config.toml
d_model = 224
balance_loss = 0.00865
balance_bias = false
tie_embeddings = true
grad_clip = 2.0
dataset = "wikipedia_en"
Below are experts of layer 4 (counted from 0) of a mixture-of-experts language model. Rows are named router (the router's row for the expert), up (a neuron's input weights, with its number) and show model dimensions 0-223. Each number is 200 + 40 x the weight over its row's rms, rounded and kept within 0 to 999.
Before each expert's rows: "mostly gets" lists some tokens that are sent to it at least half of the time. This comes from a sample of Wikipedia text that the model never trained on.

# expert 24
mostly gets: " February", "01", " July", " MF", " September", " January"
router,156,135,175,194,262,259,218,269,249,160,224,202,221,171,198,239,249,180,231,177,203,204,225,144,176,213,220,187,139,180,251,236,240,135,204,236,139,221,208,108,231,252,202,233,191,164,215,189,176,181,264,187,198,220,145,175,182,132,260,247,149,226,207,147,241,164,281,169,201,238,226,147,200,174,170,193,211,100,206,256,199,187,134,260,227,208,221,172,245,196,171,181,193,173,226,253,210,184,242,242,183,259,148,244,196,147,230,161,214,285,169,197,179,173,161,200,107,151,277,163,135,154,252,188,220,154,140,262,217,178,144,135,182,224,200,175,185,154,148,251,209,167,235,202,236,173,163,176,199,210,222,195,246,246,237,181,126,142,162,188,194,251,161,209,233,291,141,175,222,254,176,267,192,168,173,195,240,195,189,283,192,130,163,209,204,270,143,207,207,171,147,149,199,248,174,190,245,241,222,232,215,146,133,207,207,178,181,114,187,180,213,106,268,201,240,234,136,178,210,172,211,231,207,158
up0,229,223,273,171,303,207,225,230,156,204,191,178,120,190,251,160,162,234,223,182,195,235,222,158,161,220,230,203,202,196,229,176,257,175,230,211,145,174,179,263,256,231,224,214,128,196,215,180,223,203,177,251,282,219,147,181,251,150,206,268,205,213,185,179,250,181,142,207,123,175,149,198,202,94,192,232,185,107,210,237,185,222,142,217,248,197,183,194,183,209,165,112,232,317,213,155,229,165,193,228,186,121,201,158,210,109,210,148,171,162,225,186,222,185,213,221,210,201,255,193,188,223,254,180,168,199,202,181,261,128,128,275,229,184,199,128,147,89,193,199,215,208,257,202,210,157,218,175,187,200,155,124,161,234,231,196,200,224,107,170,244,207,146,203,193,179,186,267,218,268,251,168,224,149,182,188,194,231,216,211,276,211,124,227,180,201,213,163,218,195,194,238,222,179,203,191,233,226,193,202,205,215,151,302,218,146,116,214,122,257,172,183,234,221,178,179,187,200,262,236,190,271,185,196
up1,118,216,236,207,201,246,219,280,188,215,251,179,228,271,213,201,161,173,162,172,248,176,243,184,202,190,235,165,240,196,223,207,202,148,274,144,250,213,197,203,206,222,238,169,216,189,184,238,202,259,210,106,176,165,229,160,202,190,118,152,90,214,188,176,137,146,254,180,262,324,174,156,103,178,192,185,172,190,241,209,262,169,140,192,189,187,274,202,141,230,202,217,280,197,219,232,237,123,223,223,188,218,190,218,186,235,80,224,194,194,218,254,171,226,214,271,194,168,177,186,212,231,185,175,206,209,139,147,214,236,155,237,115,217,222,172,190,196,225,200,202,223,180,193,135,227,194,266,192,202,181,237,210,282,225,217,140,251,183,170,251,198,192,191,147,292,228,163,215,131,184,216,239,200,274,209,216,252,202,215,180,205,167,244,131,236,137,179,258,165,172,203,253,190,243,211,219,191,226,195,208,289,184,174,173,179,193,124,182,287,256,185,171,209,212,202,165,247,194,187,161,148,283,212
up2,214,219,216,221,166,139,164,103,230,145,131,171,181,174,208,208,197,171,194,127,159,203,258,202,155,203,133,252,210,106,238,227,135,196,242,162,210,182,145,181,174,212,176,100,271,188,179,174,256,190,233,216,183,269,179,200,195,87,259,212,266,180,143,198,189,134,191,178,236,185,211,137,164,172,143,183,176,226,204,246,238,167,183,232,106,157,202,230,188,167,176,227,220,169,175,201,111,180,166,241,130,198,131,240,236,191,198,184,193,193,200,134,142,223,161,148,195,216,202,143,211,190,247,196,267,283,240,230,192,217,203,197,235,299,226,210,230,216,167,222,199,168,180,189,255,223,239,207,199,215,177,183,275,203,160,251,213,181,166,215,217,218,213,299,124,271,166,195,206,130,155,207,314,219,161,173,178,209,258,286,200,141,242,211,172,113,185,194,203,146,275,232,200,208,231,204,209,194,218,227,221,129,176,187,249,185,232,202,164,187,215,241,190,220,275,200,203,190,187,180,160,210,195,174
up3,197,195,238,211,197,156,217,223,230,217,123,225,307,121,210,192,141,167,174,203,249,226,224,170,185,146,168,220,173,178,168,207,201,147,190,120,207,164,182,98,162,149,257,220,223,181,235,225,187,265,143,216,174,191,242,227,221,181,163,142,237,222,199,216,162,217,152,201,175,180,278,136,186,147,156,148,185,215,217,172,217,211,227,193,230,175,199,203,243,185,254,263,220,172,145,159,172,217,179,115,248,222,172,122,180,179,142,317,183,196,262,190,205,200,239,283,213,241,211,180,177,141,219,249,217,209,205,215,233,266,186,225,181,207,186,193,207,163,143,219,234,199,157,246,216,143,127,177,115,169,134,215,210,165,149,172,187,132,249,165,214,227,172,274,197,145,168,265,155,274,214,187,235,215,177,114,221,188,171,185,219,239,223,195,192,210,180,155,181,235,197,190,183,229,160,172,295,151,257,252,294,188,195,236,194,229,189,193,172,170,256,234,212,280,238,254,241,222,124,142,265,157,188,189
up4,193,220,238,170,147,207,188,207,207,218,168,230,118,179,221,181,166,200,246,188,211,245,220,228,222,207,229,131,192,206,183,195,187,252,206,220,236,209,226,188,245,204,130,260,196,180,198,182,181,171,258,183,131,162,218,234,147,205,167,217,242,168,295,239,218,192,290,182,241,207,109,135,226,179,222,297,225,215,175,188,193,203,239,252,242,137,201,145,145,178,174,246,161,236,252,237,254,184,197,210,221,170,205,251,181,125,257,197,125,146,228,173,252,197,214,211,182,242,201,213,285,176,224,69,198,172,185,187,156,257,142,116,214,219,161,186,269,272,201,133,210,173,135,193,175,193,186,125,183,251,231,212,234,244,170,221,208,251,184,183,203,254,220,254,185,152,207,251,259,282,136,152,230,266,276,200,209,228,176,171,174,174,206,243,240,235,187,233,168,225,178,220,218,163,136,181,215,153,228,256,223,167,214,113,151,167,200,205,208,193,289,245,207,206,195,219,161,276,164,275,183,255,206,237
up5,195,161,244,195,185,195,208,266,147,218,253,216,225,218,284,200,248,202,182,189,229,231,222,261,239,243,191,263,272,203,111,153,245,279,191,219,164,206,163,217,189,106,195,232,238,174,195,216,217,153,196,189,232,238,109,202,142,175,263,197,237,199,247,242,212,296,210,155,216,219,202,220,87,209,239,175,150,162,114,197,245,235,155,206,162,176,182,216,142,232,176,141,193,197,124,211,152,152,222,208,239,149,247,232,255,152,177,166,173,178,180,186,270,230,155,216,132,231,197,213,285,195,247,193,149,179,196,171,277,190,218,196,169,175,233,223,194,195,249,198,196,233,132,215,168,254,179,220,226,188,207,199,170,203,192,195,205,206,209,242,252,235,154,134,155,149,192,274,235,203,220,107,253,162,212,212,165,223,166,208,278,238,270,193,204,156,178,210,205,155,169,144,252,196,185,199,260,197,231,232,235,190,222,187,184,158,163,340,156,223,172,138,194,253,172,210,240,207,176,215,178,194,137,121
up6,175,199,263,207,281,267,165,272,169,167,258,220,166,207,235,185,248,212,146,232,249,170,274,146,142,153,244,191,208,214,202,240,224,179,207,173,199,127,172,185,298,186,185,173,211,184,255,185,150,191,182,179,222,224,186,132,165,176,190,224,175,221,219,123,187,134,222,204,237,183,183,208,204,147,154,199,201,150,186,215,171,125,180,208,171,190,201,230,219,200,244,186,151,193,199,214,158,151,236,298,202,188,205,253,116,236,194,223,233,161,231,176,204,183,209,155,174,192,288,248,214,133,268,204,225,148,106,199,248,136,205,211,258,216,219,200,191,181,167,198,203,245,233,226,128,147,242,228,157,135,203,102,198,241,126,120,106,210,224,181,293,181,187,155,225,211,206,186,196,184,186,173,242,163,199,169,157,248,187,244,252,204,211,173,234,253,174,234,224,205,144,209,239,191,200,155,253,249,196,221,197,229,131,190,220,204,108,126,204,254,256,122,253,144,140,246,188,155,248,218,215,246,180,170
up7,267,147,218,193,171,176,158,167,186,175,215,270,221,213,263,146,212,216,184,212,240,149,194,177,234,171,168,181,198,248,157,170,279,198,255,154,174,149,203,245,153,155,180,217,215,152,180,255,180,173,151,164,192,211,147,215,163,223,257,176,280,175,255,202,234,198,229,160,132,219,221,237,164,168,155,151,122,123,118,128,171,237,266,157,141,239,177,235,193,162,178,213,300,191,182,195,141,174,269,225,153,179,163,198,207,179,190,112,168,187,197,257,246,208,176,214,134,181,192,204,188,275,111,210,208,194,199,174,195,110,241,227,183,183,197,170,226,208,208,206,162,178,143,153,239,271,204,216,244,160,177,140,223,103,254,130,224,226,219,186,226,158,214,202,178,229,171,238,222,168,229,153,258,204,223,243,215,120,270,234,258,175,267,159,236,170,176,181,265,227,201,122,217,158,186,225,208,176,242,246,211,225,199,125,199,148,121,175,188,215,127,182,163,177,150,179,240,229,146,203,156,207,188,225
up8,157,228,196,190,195,199,137,236,209,247,209,222,175,221,184,216,209,142,179,231,139,225,240,213,229,233,247,230,271,241,227,186,199,193,218,292,131,211,232,195,141,222,263,281,145,200,148,301,228,188,259,202,193,229,142,189,159,237,249,236,169,188,193,219,203,139,240,188,141,212,229,256,198,176,162,242,185,155,233,174,231,161,247,192,155,309,245,150,181,191,238,218,212,257,185,198,202,162,223,137,198,186,193,214,191,73,260,131,239,287,245,215,197,245,163,177,228,185,235,191,169,157,165,215,190,167,146,181,187,205,265,206,212,147,216,210,132,186,147,198,177,206,159,267,220,217,261,168,233,256,247,135,198,225,159,140,222,167,230,143,199,173,176,244,306,201,160,147,175,287,249,162,186,256,147,161,198,219,196,214,211,192,164,170,206,144,136,229,203,166,189,221,221,213,214,228,257,111,153,180,251,196,128,246,131,282,185,186,263,207,200,195,197,169,217,138,208,192,141,196,189,178,166,191

# expert 30
mostly gets: " USA", " US", " MF", " Italy", " European", " MPC"
router,174,118,202,189,235,262,183,275,256,136,207,170,163,167,202,180,233,214,199,228,204,201,135,151,204,218,278,188,285,202,241,247,189,178,130,116,179,202,231,207,213,212,202,134,154,209,231,161,151,188,115,207,205,197,194,197,255,176,169,167,184,266,236,151,184,164,180,234,191,194,228,235,224,218,214,185,235,193,224,253,203,238,138,156,228,149,268,261,220,184,230,243,167,222,221,243,211,203,188,209,158,230,138,227,165,206,183,141,249,238,217,117,193,186,207,97,145,101,196,206,188,178,242,180,252,160,156,200,158,257,174,172,240,213,217,156,165,218,226,223,216,261,225,228,221,177,109,252,192,196,239,235,212,180,240,215,149,236,227,175,205,186,172,262,315,219,182,177,166,178,225,203,163,194,212,187,203,166,149,117,193,224,147,284,187,238,123,226,311,182,116,176,147,169,146,233,186,177,176,290,172,216,195,185,237,182,273,125,247,194,160,230,241,158,217,158,184,205,221,225,252,157,191,214
up0,246,206,162,169,221,204,207,237,211,161,243,178,175,176,193,234,195,193,157,208,185,173,223,161,123,206,261,201,183,230,286,160,253,159,154,216,165,238,224,267,222,204,195,215,241,169,212,199,233,204,200,219,147,226,172,139,152,206,232,215,199,144,187,175,220,174,136,216,182,215,152,192,200,223,227,193,238,148,164,158,272,241,202,189,266,128,184,215,118,234,249,187,186,224,207,186,260,158,199,262,170,212,222,190,160,152,189,181,248,145,167,134,166,187,261,64,213,98,335,178,247,141,204,210,226,159,232,190,254,238,204,193,180,208,236,165,309,217,195,152,206,243,233,213,196,154,185,178,95,177,189,192,243,189,154,248,163,177,146,111,280,177,206,154,223,286,209,267,203,173,275,225,200,156,254,190,195,191,181,202,227,138,175,187,153,188,192,254,223,236,260,223,195,175,174,158,199,146,224,222,153,267,203,188,179,246,193,123,165,229,176,201,238,124,240,192,229,141,225,212,152,187,236,192
up1,221,204,238,203,244,180,202,147,183,301,194,236,245,231,219,192,229,199,281,192,155,181,255,244,144,181,181,219,205,270,175,170,193,199,245,169,232,175,167,178,147,228,143,201,190,222,196,228,200,184,157,176,178,168,198,142,181,253,159,172,194,103,237,180,177,228,246,133,160,197,225,201,144,225,259,191,182,253,90,120,183,179,237,252,162,202,180,215,243,236,226,178,181,210,140,159,227,172,249,180,136,224,267,241,179,217,233,242,181,186,176,224,267,179,207,217,154,236,174,203,184,195,241,196,181,175,268,157,227,186,134,203,199,225,224,182,202,211,176,161,236,244,102,215,179,228,194,241,240,198,247,188,156,101,220,221,196,202,158,284,158,93,223,155,177,263,237,203,198,211,236,134,199,237,236,263,170,264,151,204,234,228,265,178,200,235,149,179,121,159,162,183,147,185,188,195,188,240,258,208,144,215,180,181,149,217,159,274,150,285,236,191,193,227,235,284,251,178,181,295,164,166,140,151
up2,209,190,152,184,173,139,261,192,197,228,256,262,144,270,179,140,286,240,141,224,202,178,239,224,149,210,230,217,208,172,186,193,166,191,225,203,154,167,154,209,213,253,146,174,225,187,185,269,162,200,153,149,256,190,203,176,173,323,210,202,211,199,253,197,155,186,231,155,177,225,252,237,189,164,137,214,161,208,133,170,248,181,279,161,201,247,259,123,242,221,191,235,210,283,210,166,184,216,192,232,186,128,170,154,183,216,210,173,195,219,267,230,210,200,198,201,236,217,196,142,196,230,189,163,259,218,195,185,150,205,155,157,179,168,181,89,154,149,227,221,205,248,140,197,185,245,240,177,221,99,130,135,206,151,167,201,266,180,200,251,201,236,160,196,182,169,253,173,250,262,285,133,243,155,268,242,194,198,172,228,225,240,238,223,219,169,247,98,158,242,155,222,285,185,253,186,162,245,226,210,170,221,195,189,226,216,205,154,168,198,280,163,157,143,146,182,250,204,199,238,227,156,183,195
up3,209,200,216,174,215,187,286,216,182,225,197,295,184,272,225,164,179,186,152,217,204,203,136,235,228,165,223,275,167,205,266,194,219,175,168,170,269,180,139,156,161,256,135,163,192,236,166,243,236,179,174,186,184,247,161,204,264,219,182,164,202,152,223,239,184,257,219,144,250,236,158,241,191,180,187,228,161,217,144,175,219,141,252,212,158,126,255,239,143,215,156,214,255,292,142,216,110,202,202,183,221,216,306,215,162,167,149,163,103,158,249,181,244,202,192,197,192,139,218,200,301,191,177,154,193,232,182,124,249,197,190,228,249,229,182,178,179,273,201,168,169,208,123,173,179,264,263,240,155,147,193,164,174,159,212,209,175,293,222,251,200,260,250,192,187,193,183,198,158,195,240,68,293,184,201,220,208,208,238,221,226,248,227,176,211,219,259,173,216,215,182,246,219,198,153,170,235,187,165,227,211,216,175,237,202,302,148,200,170,212,207,171,173,156,224,243,214,230,193,183,190,179,185,161
up4,114,166,271,201,276,228,258,335,266,205,193,181,209,167,229,135,144,233,212,183,228,167,145,162,195,155,198,254,221,219,252,244,181,231,162,228,174,208,158,247,197,204,163,141,192,154,196,168,209,220,172,232,201,176,172,130,256,266,163,122,219,146,215,199,185,163,159,215,203,188,234,200,167,121,252,216,168,164,209,240,184,205,200,206,202,177,220,220,216,199,148,227,199,269,201,143,201,175,216,209,213,156,179,247,186,262,127,158,252,185,263,152,256,228,231,206,84,172,216,246,237,185,218,158,155,186,207,148,190,159,197,196,173,243,202,104,297,180,166,169,270,278,278,201,177,180,217,247,237,157,241,179,139,173,167,199,167,229,172,220,212,231,147,193,193,265,165,249,183,192,225,160,212,166,175,194,208,223,129,240,203,209,207,216,226,241,182,236,168,248,152,252,273,160,179,189,198,191,189,193,257,226,166,219,201,242,200,98,161,226,207,237,170,227,238,243,160,221,291,272,262,161,197,168
up5,205,211,150,74,139,241,303,181,172,194,142,187,168,207,252,177,280,223,209,249,174,172,226,181,194,200,167,147,126,185,263,185,250,181,130,192,147,271,139,284,244,185,227,171,234,155,204,202,210,199,232,181,187,249,175,236,256,251,226,178,222,189,188,190,191,203,176,225,242,145,197,155,109,207,129,223,163,136,141,250,244,156,247,151,240,245,175,214,215,200,202,171,189,198,219,185,239,163,203,205,180,154,252,254,169,245,126,194,175,196,150,119,179,181,185,182,154,146,187,200,125,191,202,143,222,146,216,219,149,135,235,151,246,240,225,197,221,199,224,135,255,165,93,226,168,197,214,172,187,189,166,195,267,218,224,218,187,192,130,147,203,217,232,215,243,194,228,201,220,222,183,125,211,145,201,187,158,220,212,168,310,175,200,215,268,209,181,176,161,176,132,247,214,206,160,194,251,283,138,220,261,240,137,161,167,202,169,186,192,158,195,209,207,157,164,220,247,204,210,226,269,257,218,224
up6,266,281,240,188,222,203,177,182,170,234,165,230,214,288,220,237,280,132,143,174,229,186,254,195,187,187,240,223,176,230,296,132,142,185,159,216,178,161,210,235,136,208,207,250,131,187,164,242,227,225,181,260,236,175,225,211,195,213,213,144,213,153,266,199,229,270,242,241,181,194,233,212,129,224,226,180,105,208,85,170,215,167,183,186,248,221,215,214,155,146,167,132,195,230,179,150,140,179,248,212,137,242,233,319,139,200,253,202,179,196,166,210,225,161,183,159,192,231,218,128,196,189,150,234,223,177,189,198,239,163,187,151,199,142,230,151,272,159,172,198,240,298,146,164,217,223,149,189,168,162,204,172,200,178,245,209,198,281,179,223,219,226,244,167,168,201,257,248,178,255,269,115,260,214,156,237,214,165,221,156,224,210,267,146,210,155,201,152,190,240,180,188,158,169,156,169,162,192,233,192,243,232,197,192,189,291,244,213,193,204,183,186,149,222,228,236,167,243,143,166,228,196,168,220
up7,139,191,263,249,230,226,212,206,208,149,235,166,236,195,271,160,293,191,257,203,255,194,192,164,197,149,229,226,235,246,207,218,187,138,193,111,153,212,142,183,253,132,136,152,170,135,181,231,189,191,121,169,181,205,80,227,216,221,181,236,254,200,241,179,236,156,192,234,159,283,174,235,187,203,119,192,115,212,136,268,176,230,168,141,217,171,257,184,146,156,220,166,185,232,251,295,220,178,250,220,217,148,196,170,182,172,204,133,188,188,274,219,196,245,193,172,174,177,223,231,204,173,229,198,211,237,170,235,156,223,192,192,208,184,185,221,238,264,213,236,210,262,198,191,165,160,99,280,223,153,161,134,245,188,204,151,117,236,176,220,264,216,205,177,166,170,204,204,200,203,212,168,141,146,201,193,217,226,253,185,244,199,220,183,212,323,140,197,191,173,197,159,184,183,219,138,223,257,209,187,157,175,195,206,218,63,169,171,193,246,191,214,186,209,200,251,188,159,227,187,236,206,159,198
up8,230,173,195,163,302,184,183,227,161,220,196,248,209,131,183,240,203,220,203,219,189,221,162,232,149,215,188,195,130,244,213,150,239,219,262,189,194,176,200,214,220,195,169,119,173,219,214,214,251,204,161,134,231,261,203,95,218,197,246,148,249,194,188,146,231,243,264,214,232,211,114,157,217,217,178,159,208,260,125,158,228,274,192,211,161,272,257,179,87,230,217,186,169,216,173,162,227,228,186,175,256,183,264,185,183,203,182,189,235,148,209,223,237,168,210,219,203,211,162,180,245,215,222,217,184,266,268,174,188,216,222,108,272,199,172,250,270,184,215,162,234,224,140,238,185,158,162,265,226,140,238,140,179,175,195,155,178,192,189,213,238,165,196,183,190,180,185,233,180,224,188,147,224,131,218,308,216,147,180,157,250,253,261,130,188,121,216,171,207,173,208,165,215,184,202,199,230,253,184,245,192,203,128,120,180,202,199,233,199,155,253,252,140,100,211,219,241,289,187,175,143,211,142,170

# expert 76
mostly gets: " Sh", " Bar", " Sch", " Sk", " O", " Br"
router,221,200,218,276,236,247,247,169,259,253,159,217,190,185,255,251,188,198,169,192,234,170,197,197,257,153,240,179,170,180,252,163,159,184,146,206,184,240,232,136,218,122,208,177,180,219,261,265,98,207,173,183,186,184,197,169,221,216,212,154,166,239,219,214,207,191,237,247,188,279,169,181,215,235,172,210,185,178,220,207,214,196,167,242,202,169,179,202,169,211,185,192,238,156,256,197,183,223,152,163,308,186,281,219,249,259,192,270,185,237,304,157,228,222,187,197,191,162,230,240,251,198,243,171,231,204,176,126,141,231,191,234,188,132,192,239,274,232,255,243,227,251,173,259,169,268,190,224,173,197,230,206,209,190,233,171,163,207,278,159,249,223,193,247,205,224,191,171,205,204,223,191,184,306,180,247,233,275,177,159,228,228,194,140,214,294,259,171,231,154,207,261,193,147,155,169,132,254,162,224,233,238,192,208,219,170,146,105,146,140,240,175,191,165,203,183,213,283,282,282,151,247,214,239
up0,170,207,191,149,163,208,189,184,243,234,223,213,155,239,165,203,175,200,85,236,220,236,205,170,143,233,166,239,161,205,160,213,239,104,205,155,238,219,199,169,193,229,231,192,204,241,169,143,199,201,223,192,260,222,161,211,203,261,139,124,211,222,209,190,203,222,199,259,238,166,263,165,244,202,194,167,148,182,249,190,245,128,218,225,191,117,127,198,213,167,187,216,222,229,160,247,139,238,163,267,174,188,247,164,232,253,159,194,132,189,149,193,231,125,155,259,190,218,151,136,138,140,187,181,184,199,171,216,236,218,273,255,206,202,239,239,224,241,180,208,195,216,174,154,219,214,207,246,176,187,223,208,227,182,166,178,256,256,225,293,211,224,205,198,164,234,210,196,274,228,117,195,301,170,163,181,208,245,224,224,137,255,216,171,244,185,185,219,219,90,213,186,168,185,149,297,201,221,242,188,167,285,159,178,208,257,199,203,165,301,268,105,148,170,202,163,207,255,275,189,190,221,173,159
up1,206,225,134,279,182,203,163,267,139,147,158,182,180,155,179,238,254,176,249,179,222,173,189,184,152,188,210,201,260,197,171,211,261,162,194,187,161,203,196,176,235,185,195,157,165,175,251,132,185,190,264,158,184,138,155,204,205,176,202,205,226,253,252,216,153,191,245,208,204,163,239,208,164,200,189,244,138,176,185,188,195,177,267,269,230,219,222,244,232,213,180,207,241,177,222,129,186,145,150,150,250,208,174,177,204,170,138,167,182,217,253,146,244,201,115,195,234,180,214,116,243,198,160,142,249,204,196,231,274,147,193,206,159,148,209,125,195,170,242,312,268,290,276,156,184,178,205,201,242,175,179,196,278,128,194,198,227,232,251,259,234,228,170,220,189,163,174,220,285,161,151,139,138,214,205,232,138,188,199,226,164,270,129,207,262,210,226,211,229,164,139,246,235,169,236,230,183,206,204,214,189,149,164,165,205,175,254,176,232,174,189,239,132,203,198,283,258,123,280,270,197,229,185,210
up2,231,148,192,184,188,240,198,207,251,261,248,204,137,201,125,136,213,166,119,246,151,191,247,247,204,111,238,197,159,203,166,176,176,271,158,178,214,104,200,170,195,170,136,210,155,257,251,217,167,196,226,172,157,156,194,143,215,225,206,102,134,191,197,159,210,147,237,228,94,189,126,202,203,167,204,160,211,206,142,174,227,150,168,271,203,200,248,187,191,184,161,257,203,143,228,218,161,251,228,180,241,268,250,217,220,229,193,213,246,227,207,238,238,236,174,226,227,264,184,166,155,170,200,190,165,191,140,167,122,196,171,247,250,169,284,229,229,184,187,150,179,195,177,207,224,207,151,195,225,237,260,220,175,151,211,145,217,250,231,226,141,198,232,233,177,218,204,141,172,242,218,197,202,321,248,207,162,220,170,203,198,200,191,154,170,223,236,224,232,202,141,188,230,176,168,155,197,258,229,323,119,279,212,185,268,185,184,180,225,191,265,210,258,239,158,178,204,250,222,226,187,139,157,236
up3,247,247,223,256,169,175,154,185,206,267,223,198,230,191,136,129,165,142,173,286,277,243,141,228,224,217,176,203,232,188,158,181,177,208,219,201,246,199,203,140,196,205,217,213,248,170,240,285,205,211,242,218,137,179,220,208,116,123,234,153,171,212,186,262,185,212,239,169,180,250,221,184,167,119,231,215,226,257,152,272,201,153,243,235,240,176,175,254,259,233,203,177,243,134,152,178,250,175,234,186,167,209,93,219,213,241,134,219,247,210,178,137,208,243,180,206,221,206,143,189,283,127,185,237,231,180,213,210,167,218,203,229,190,237,268,195,208,145,155,209,238,256,294,138,232,192,225,186,270,223,89,177,144,171,167,185,235,174,214,153,238,182,275,211,250,209,277,186,205,222,247,204,248,223,276,190,188,196,225,254,169,219,141,166,188,270,194,243,175,209,212,137,259,206,231,187,231,283,209,168,225,257,188,205,252,209,144,161,215,144,194,233,182,189,156,123,221,193,202,223,172,196,190,196
up4,172,194,165,220,169,236,236,161,189,165,149,255,188,161,269,208,237,216,231,212,209,160,226,203,196,171,146,154,188,230,253,158,258,205,192,181,168,243,264,167,214,160,143,226,252,206,159,216,220,234,219,222,193,160,194,255,206,182,216,161,186,137,181,237,202,184,211,284,230,211,128,210,177,215,212,242,237,149,226,243,253,210,72,303,143,189,209,200,165,231,207,137,208,134,206,211,197,212,241,236,258,212,210,169,230,245,250,253,225,101,205,165,184,225,203,260,218,202,243,251,250,237,119,156,230,214,263,126,104,178,163,184,232,124,169,249,175,198,208,202,273,293,162,259,170,193,261,215,210,192,215,136,185,177,173,90,190,172,281,123,229,211,136,180,200,205,233,155,230,171,193,206,187,232,212,286,194,194,199,186,197,178,228,158,250,264,215,183,144,197,212,231,200,202,184,206,193,161,217,266,188,183,237,191,166,155,246,130,180,157,170,187,251,199,101,140,217,223,249,217,192,205,137,211
up5,234,212,160,192,194,223,240,231,221,152,218,282,131,156,212,163,245,200,142,254,213,198,193,175,310,164,265,187,210,225,205,210,217,218,261,208,211,195,171,220,204,236,155,105,233,184,257,224,200,208,242,274,187,130,192,235,200,282,273,262,155,211,188,226,221,209,188,242,188,192,175,195,176,198,231,202,180,239,163,100,242,185,274,180,188,208,191,142,203,259,156,168,256,223,293,142,159,238,160,210,229,220,192,266,211,228,236,230,196,169,182,184,226,117,245,213,250,242,209,172,239,163,170,237,183,192,210,159,257,160,182,213,206,216,244,125,212,253,201,254,209,139,222,218,134,194,165,191,234,165,148,208,224,179,147,246,193,261,223,240,235,228,176,228,204,162,201,188,159,254,178,219,223,233,235,236,204,207,221,272,255,178,106,165,215,175,228,212,201,289,241,307,191,145,228,179,155,271,143,239,217,238,248,206,177,280,236,171,259,168,185,241,242,160,100,187,184,245,243,195,209,263,233,215
up6,142,186,260,187,198,254,182,221,204,188,219,210,212,172,283,216,272,221,269,221,182,151,238,157,213,188,153,218,254,199,238,134,243,138,151,131,262,141,208,166,179,136,236,170,213,149,206,256,159,228,253,235,112,251,139,191,181,159,160,260,144,220,267,121,154,212,163,185,217,247,171,204,216,270,211,226,210,171,185,222,198,198,220,187,208,186,220,168,174,185,211,223,229,255,185,214,262,201,198,136,228,237,198,143,212,250,142,147,159,153,227,181,250,183,217,176,133,224,213,209,205,149,217,193,205,199,195,172,230,257,131,184,207,118,187,221,219,187,273,196,193,193,230,198,240,219,137,236,199,225,201,193,136,228,165,179,184,241,108,184,201,217,129,135,174,227,174,132,191,199,228,270,262,213,147,132,252,233,190,236,132,159,265,246,134,271,155,161,277,161,148,168,227,230,255,227,207,175,166,227,129,200,188,203,254,257,191,158,286,252,293,176,224,136,238,188,203,191,197,174,205,220,186,191
up7,208,192,254,212,183,166,142,214,236,107,125,115,131,213,220,207,245,230,253,145,202,242,276,186,193,222,225,249,125,170,292,192,183,257,212,243,203,252,214,267,176,204,157,152,201,167,201,194,163,222,207,206,183,232,137,108,141,128,269,235,231,161,256,173,217,191,191,163,160,240,235,224,204,166,169,223,211,185,260,250,199,232,168,105,213,239,145,131,216,190,229,172,217,198,147,156,220,233,237,230,136,143,147,205,233,153,207,174,206,170,284,239,181,208,209,188,246,145,208,155,194,175,228,232,221,208,172,185,218,187,182,256,231,270,272,167,266,170,244,236,189,205,226,162,197,181,171,183,263,241,144,220,216,231,226,200,164,193,219,183,205,258,142,225,175,188,215,216,141,166,268,91,210,149,243,233,235,249,249,161,273,125,233,222,173,186,182,215,237,180,222,181,186,184,233,172,137,159,156,206,209,300,214,227,225,165,251,132,194,196,228,194,204,201,203,207,178,140,248,166,186,178,239,118
up8,186,230,224,170,196,160,48,130,210,174,127,237,178,165,158,178,240,172,193,139,219,250,248,209,177,273,189,242,187,185,196,177,104,189,140,245,257,233,206,229,201,247,188,197,113,187,267,210,193,276,261,182,215,250,233,242,129,161,204,212,217,244,225,210,155,216,233,158,155,188,210,230,211,195,194,262,237,265,302,152,202,122,210,165,226,232,192,264,219,232,150,176,261,224,239,200,131,198,219,174,201,200,178,205,210,186,219,176,236,172,178,168,237,183,140,159,221,209,225,125,228,189,148,182,232,227,184,268,199,142,126,229,154,252,272,241,215,209,190,184,163,170,220,219,226,230,167,219,199,211,268,218,213,262,149,218,124,202,246,180,217,205,172,233,108,162,219,221,192,151,185,163,139,178,199,215,165,228,219,174,239,131,216,228,169,126,252,266,192,216,175,195,155,184,241,144,148,158,207,196,165,244,144,220,215,186,218,245,173,90,137,254,226,198,183,201,181,228,184,119,204,206,192,219